{
  "n_layer": 13,
  "d_model": 256,
  "n_experts": 16,
  "experts_per_token": 1,
  "d_expert": 320,
  "d_shared_expert": 0,
  "activation": "swiglu",
  "moe_layers": [1, 3, 5, 7, 9, 11],
  "router_score": "sigmoid",
  "normalize_top_k": false,
  "routed_scale": 2.0,
  "balance_loss": 0.000366,
  "balance_bias": true,
  "router_bias": true,
  "init_std_router": 0.0212,
  "lr_router": 0.00214,
  "n_head": 8,
  "n_kv_head": 2,
  "head_dim": 32,
  "vocab_size": 8192,
  "norm": "rmsnorm",
  "norm_place": "pre",
  "norm_eps": 1e-05,
  "positions": "rope",
  "rope_base": 10000.0,
  "rope_fraction": 1.0,
  "qk_norm": false,
  "attn_scale": 0.177,
  "tie_embeddings": false,
  "parallel_block": false,
  "init": "normal",
  "init_std_qkv": 0.0297,
  "init_std_o": 0.0,
  "init_std_up": 0.0297,
  "init_std_down": 0.0,
  "optimizer": "soap_variant",
  "lr": 0.00293,
  "beta1": 0.95,
  "beta2": 0.99,
  "weight_decay": 0.094,
  "lr_head": 0.00726,
  "grad_clip": 2.0,
  "warmup_steps": 200,
  "schedule": "wsd",
  "decay_fraction": 0.927,
  "decay_shape": "linear",
  "final_lr_fraction": 0.1,
  "batch_tokens": 65536,
  "seq_len": 256,
  "doc_mask": false,
  "train_tokens": 255600000,
  "steps": 3901,
  "dataset": "wikipedia_en"
}
Below are experts of layer 7 (counted from 0) of a mixture-of-experts language model. Rows are named router (the router's row for the expert), gate (a neuron's input weights, with its number), up (a neuron's input weights, with its number), down (a neuron's output weights, with its number) and show model dimensions 0-255. Each number is 128 + 24 x the weight over its row's rms, rounded and kept within 0 to 255. Numbers have three digits each.
After each expert's rows: a language model's description of what the expert responds to; "mostly gets" lists some tokens that are sent to it at least half of the time. This comes from a sample of Wikipedia text that the model never trained on.

# expert 8
router:119159099187186112108159132103114105072088163130133144163140112142106107133137174155137083146100133096128119117076120131099108102131123092089142143086135130106098151108080143132120096106178130147150154171149134113109123140107107108116179153144125148143174137114154133111146148131158133136120115114145096165063098112086137151131124136116122129139130104142116108159144090120109161111151140097132162116098151146130163110102093120133102110125145121170115165135153205104102109118159129130104120117115107126141127118105177128155136140104137138091136116089144128131123117115152106133143103093124142141136104126125156142090116155085143131075106123134096115148139150127137094151067094129157103121102155128151153119102114096124180091115146132143127124129115112140083152123131105
gate2:119133136090153098123129181163121149156102131139130142148114130082099134125096116150122129117086141088099158139087082104072072094114105144121108128141146138127143113136140127144148128129107129109122119132183135119154108117124150118133168114102092106123115158133143103117165102123159128144159162100144118117139131152150134124133130114121106153081183136072101131129159120123123099110101145105120098048126096127145162116157079154159155107106157097134111167136099123162124085134151120166155152144176092119142112126127152127115126150109057117127131151149108115143140127125143134154135126123090102141151107117131151146098113123105099119136127149140136094093159099147074169171154112126167137083108128129113129124106144105142097074142153136117135162122135168136125141091157106
up2:140151127136112129097135094115132112146129111146131137122130105136109143177123151122135126120129111102157105146131145074129136113125104137079137117112165143113120104130111128107168129138147137122129136119114139095160161125130113165159115121097167126146123177097108130120152144130105129136118089101128115091109102137112108160115117126137138118082102160108092147129108099120138129153068100145120140128146110151162097131174165116143082129138119131074161106108100131108121136122108119162117155093105135133127131081127099116147068128117143084133128131095146095133105132143162146099160143111097157167110167150126070153121143134150100135123127122144125171142119104112158102100079147194147120130167081135119163130177157137121116088145115086132189139108159121108101036109122118
down2:141164108126067110164140132093108119114109158163112145111106096112145128145130126108124125125150155136131110119124148117144114139198195138089161141133100144133121099108144138121144129115116123156149152158119175129108161132150163116105113142105114087071151131142120176079158090133143147136129116153105182127154098092124111140129134116127109122087108121126136120137124132109147115094101160126146172153136147099120113139134102164164151160110142136080108137116125145156119111136142103122132151116152152167130102156066128122132138101104129133101136126172148134154122132174113090152153135107101102120081107161115166133126110144134130104132110086180138169133134112113128135137127160129069177129127167160101120097119118114079135134112086111122133107126157082139162124109191102
What it handles: First pieces of split words, such as st-aging, ad-mired, che-ap, and digits in table cells and years.
mostly gets: " St", "St", "www", "segment", "ABC", "Flo"

# expert 12
router:154123141106140078115073100147096124108119158109122140109122092144145143145153107105170085102135122103154148106130149147165136133107110108144103143177131135114127150112154103114125129119189117156154113097146149146146118110144053109138111082132140141134108159131102115133132142136116131120103176112139127131146117104095132131106150123136157156134121118141138145172128093117104110132134133131083160156124160121103092134145154143163097113100138091117147110204097121114158136132102085109123151130115123105141081135106154116138134130137125148148123137125150121103172161135172098106159152120154082123080176137114130154114143152183118157125156150136131139127179178072079087151120129159148107126133157143141123137139132138163131100109147171140167125138104164131103169152144141
gate0:146089152120111133126119141072133128174107119125093159103167097169120165118082167100116122117109085109125154161092113149154139141097125160080129107123140101134122156133104127133105127102115118124119135155099129150144150162117109105124118094118098129099142167138113132151149085107135147150159141145102159157095113114148158107151099135125137137114101155164094136140095120136135165107161128148126077141116155107095104137095132097133104121136102119123161120150135086102175145166170166137112124153154109126120169190088145120107123139138142100173105142128152099118134177094104127077098150077122056156097113117128140142137143126159131120113113161138143125100116151117156159153137132162108109123141135117118084167133123124125098111108129132118106084152087122098123136100155100
up0:105135092115123150134104131137114078139131111079144107117163118104126104128163169123103119105104125126119104163118106099082114160113109122154126111125086118146124100133145137082105126153102114100125136085122111139146124144107103146101135159161161147157110116141138133116135148114109164135127134110134093122135102135123091154090142157154127144143115132107137138067146108096135122120121164129114114150159101144135154118130151133137164153124160147152134108130130157150109084150132113065125092107119120123116080083114185105153128091140130134094147136144120108118134107142117141134079113157147150165155192112170124134071088078140119082107111112069142108119121166117096104073112134087109169141128150095127101150105102107141150139118135129083156190120142134137115112172121129
down0:154120126136131091152162169087100115122101121120124126119151121148137174152126171109127146146118108122128150086093129135119151095160128101149130160099149123182113124130118156169156141110156099125122136152116122109090127109107118156145132150133158111142130148135111085175131154108163118161065151134143103157141115114120100133102106098138131122152140137120153097108145094159191112142108169036131098074137169122147142136137142136120160164149142124152115156137085160143160130103150173103126144166124133151114065100127143096089120153164122101103156131080107072121116143147145127137142136110128129112121102113134144152122110124137145134065149120120166137131167142151157173102148129116134154084139108142112133138107100149159139140153139100123121122135110132113140147109140086
What it handles: Pieces of biological taxon names in species articles, such as family A-riidae, Animali-a, genus, plus place and river nouns.
mostly gets: "idae", " British", " Co", " Syria", " genus", " northern"

# expert 11
router:140119138149175119119120102104116132062116150099113114101126130171111117134129116152123122138115145099105137128108118104127143157151115113122122172107164148130160136062158188115156092155114119119146133149140098111102111147157083121142117150136114091115119153133134108122122153073133116085139149144119082122136114100134158160095139106079130140142137092100169099109179141134112096089096128131146126127161202100127141098131164147113152142079079122134119111165128136141138117170148112100117157122115121108160095093126096124138131126124145136169109149123171093117133199155144170149186120121137105115132087119090121166122107124113147153144145123150112118112114144153131122129115112132126157122152123150157100147123130137125122086101139134145161074126119153126118103161177119
gate2:145127137128097105134114135085089101139126121137155132120133128104094082169150148134134137116115129101132116101130167142134145122159168134161101131137117128111109074130160119150148126147155123083158124149103142113090165118150159112060165132126098120142121071094101131136126190139128124155093148098141107139118117100143149124135124144106132107107110110117146158130152121141161139078127175129121116124183122150130129161170119125145113066121165192082164091127112199150185141140112098152115142074106130097136138110154141134147106172145115134144067111128127131143171117129141130164155132174105131154143112112091138127151146134130114150104129119116148149127110155130122117061081120097133100118111120141132132098126146097147094125163137131140118145110145129132133099119136119
up2:140117133130117100165101144084120136149136134199173138127126142101117093176147137125139136146123126090138117129156145142139142123140143152152127130104147154123113085111137110133151121145113132124146134179086164114097153133153170126068164152114120096096115058118123134148122151141102122134126126121134110128125150113119173149140152135141143114098136106101133165128111126127163127067110172129105109117154101108118126142165115092147127069162135158092165118124099187143157130097123139115130153121123155112123129104148140127138135181155120133152097135119142139121145114110092081139176125158123128119146149089052148091147165136136118126086124120124112134134132156151129137039124131067125113140110126106147174077142143103141131131150147144139129146115129157109130098121141098
down2:128163139090109134142089129154112119164127089149154125114120150076157154140152167172117129149123163143171132117102087162154148104122147145123128107131113099139124131164132161143124153117147146144127128125093141135096121111096133146109132145112108114110106128077106113117121121072115134113117101104097134128129133158139144139145124107128129072109128143154129142098163167169167135129109167150098149169143112092114121135149081122158160092124168160120124191109144176175125119155115177110155127173134126105119081116166154153127122167138119058114097124131146118150113111111099128115151131150149131150154149098075116086132140121106139101089147141123084159136114097102101101127158145125129163114155128143138147124185171148138110126117161126117089159110122155089123130139137137
What it handles: Single digits inside years and dates, such as 19'6'9 and c. 15'0'8, plus century, present and BC in life spans.
mostly gets: " century", "9", "century", "0", "8", "present"

# expert 10
router:123107151149183122111166107112124128115120103122133141079154118151148114136128125113135139121161134116128132153115166169084127094187139138165149162117104130106174130069155113118129145170116145101107147170114084129142125161124138099137143147089127134125145121122081169151112128135179090139131104115159173157117104126120124106146147149121147128103154141112099124127162143107112070115094138092145124127140152150144132107135115144151127125134125162149126128123106114136109075130163077101108117127170120078143088115073165094133113117103136100118137126092153147118165169139172123122161148091130149150159146125130122112085091101180152159117123130123109112123136140148094115129071098183154115145084130142153112073127151146135127084111122142125134137123088137144130132119137139
gate0:106116153156142141117156121128120111144108154128162109097123120111133143157144121093171139147162142130165138089086105148127140108124130137101115062088136127146139088100113106139131102165138072134138115113148145130148093142110117143099106119106113135141154138139163157163154121131155121140128164132155147130123107133145141136180144116077107137106130139154110190106171091127073100126118159115084153134158119121102194103127118117124139155117142132104098150125093126083128153121155130139131111116100114101133121135102188091142113114141102129110117139120105164160108181150143177104146167139136129151125131123153108131127097106162111074140088124113117093176138108119101112113136118134128132112105081108141106160139152155191152110099098117109139112155090108180094151143143122
up0:092121094136134091141103104113095127093130135142143117120150113119150144146127107138099134164150126104155085111106144155121132084124153161100116087141141133097125108056165161111144093156131103091126127146133165105110129136117112145137113128129128121130113111156151130171139160134140109135133130142156134137093090147147148127166115128078164110103151160099102152158127150126106084130121141091094161124144106137078153049122141112134135181125104107084110103073121148106129138112163118114131163120092092113101137097101139101112104108119074160130146123101148100114115118134115154102084146123148118093113130099151092095096120113149099107113173119093121087115113127130170160118147151141144142128138110139146122138113155177160168115078115154159155111129146151157108142159120118
down0:107156124097135119172154158103129108157148123109155151137121145112118108116099129145141112150096126111116190124146122140183092111139111087145098114083126106142078135153083105165148155128123161149150101123095158115149118149129114127131103123128137142114083130128148137084162123116132135120108123140122146125157059141141127147116127146128071136103118101116098169125128088135102105145144107144137140133114142125102058183106131120096124129176118149101173116161122113170141118108139141104160149099161107118126097105114129160145129084147156110101151110169098143104106123138134152123127091122085118158115163103141137156124173154128138116156085162114158115123080189114148152119151163113095145133127114110120098128069109113116116107124127143104131123103096108175161117126134143
What it handles: Plural or verb -s endings and coordinating words like and, or, &, semicolons, such as Muslims, argues, forces, students.
mostly gets: " and", " or", "ers", " &", "ities", " forces"

# expert 3
router:132172096158119112118150112109106097136138158115100135096116137165150051122133108147109099146115078110151116136126139144120116077139148114115148125134103113060177102115060104112120114133136130097143111155108109146103104166136107101130120116162154081107153146169130147086134101128168096127134163134176119139116113124128134139138097109153144186114108124102149096106112131131115118099155154124128138160151122116120152142155112124129152089065145110147194148136091160121167111103144138109112156161116127141139121117137146146125110113160111145097149125064112132125139133145140163144135122156131166098096127136162101138125133064110102115101163136152108110114126111111145120131137099117135177164190132139131133127136126109147122129153147151138153118093170127130146155124152096
gate0:087125114104132145105102135153095097124097177128126122111129114126078096104122096112123132131176156166119122117143167172110150129128125117110129123136092141134152173132147100111125128125118119106117128147129139131127096101099113149135133181116124131155165156130152130148100175124125071152122141152132143122092131154137151154110082148132131104180153167110163120147134135140118106127138112079090121152114142158142112116113104146150086166146136146099116142130093118126167123130152089154115144144080121143131126139149080115114170166189110138148122128111101129144110112105135145074121082081149161133118143100122094126153129132156110144156130138110103166105107126119141156097066106133186154141110116162138146150150135114155145159143163123136101122146114102149122109061194139
up0:064172108157143159108134122131167111113099136140166085124103095150049115128133104128139114126145114145144127093155192136117125125141136103116119098151126116125140168139145140165131102133108139115119154157093120099115107096128148119123131125097109153140165106098163159102137157132136090163152127149088131117123119130141157111117121141120085113127114143115129135134085100127109142118145143103108121120151131137108100115124133107145110139162132136121123149153114077136167144158164106109204124168151123147158138147132120111141175144152134153125154074104117159148095139110128119140146103107180139098110108121137064124142143121177133125150153126123136183129119090139112122141097163134140139158105104147148125189137088113164145122133115134154135120106147155084091168086177138
down0:076068133193128133149104037136112130097149122137118143125118118182115143140130105163129143120131137122163135134108112148137105133127151151140164127148178113129105114103143178133097171150116102128088164144154171156102149103156152123164134105171081102133106151173126163107106099144142156119148105159168102110136136151109105080157142106094133132137135148114124098159126133165102180126131176161152125103125094123164160123161184162111151131103133115140086165119106126128139144131142159131110126124139145141103128116130128127113137124168158110143140120132096104128122119134134142123134166135126102132119093115109153114117177165084111153134144159140105129159108131143072121122149142150110125146129139109125087141150123115104119109137145112101094116128140135093187125117153142
What it handles: Pieces of Spanish, French, Italian and Portuguese names such as Santa, Francisco, Vélez, Lafayette, de, plus the English prefix con.
mostly gets: " con", " Ram", " Francisco", " Santa", " Angeles", " Juan"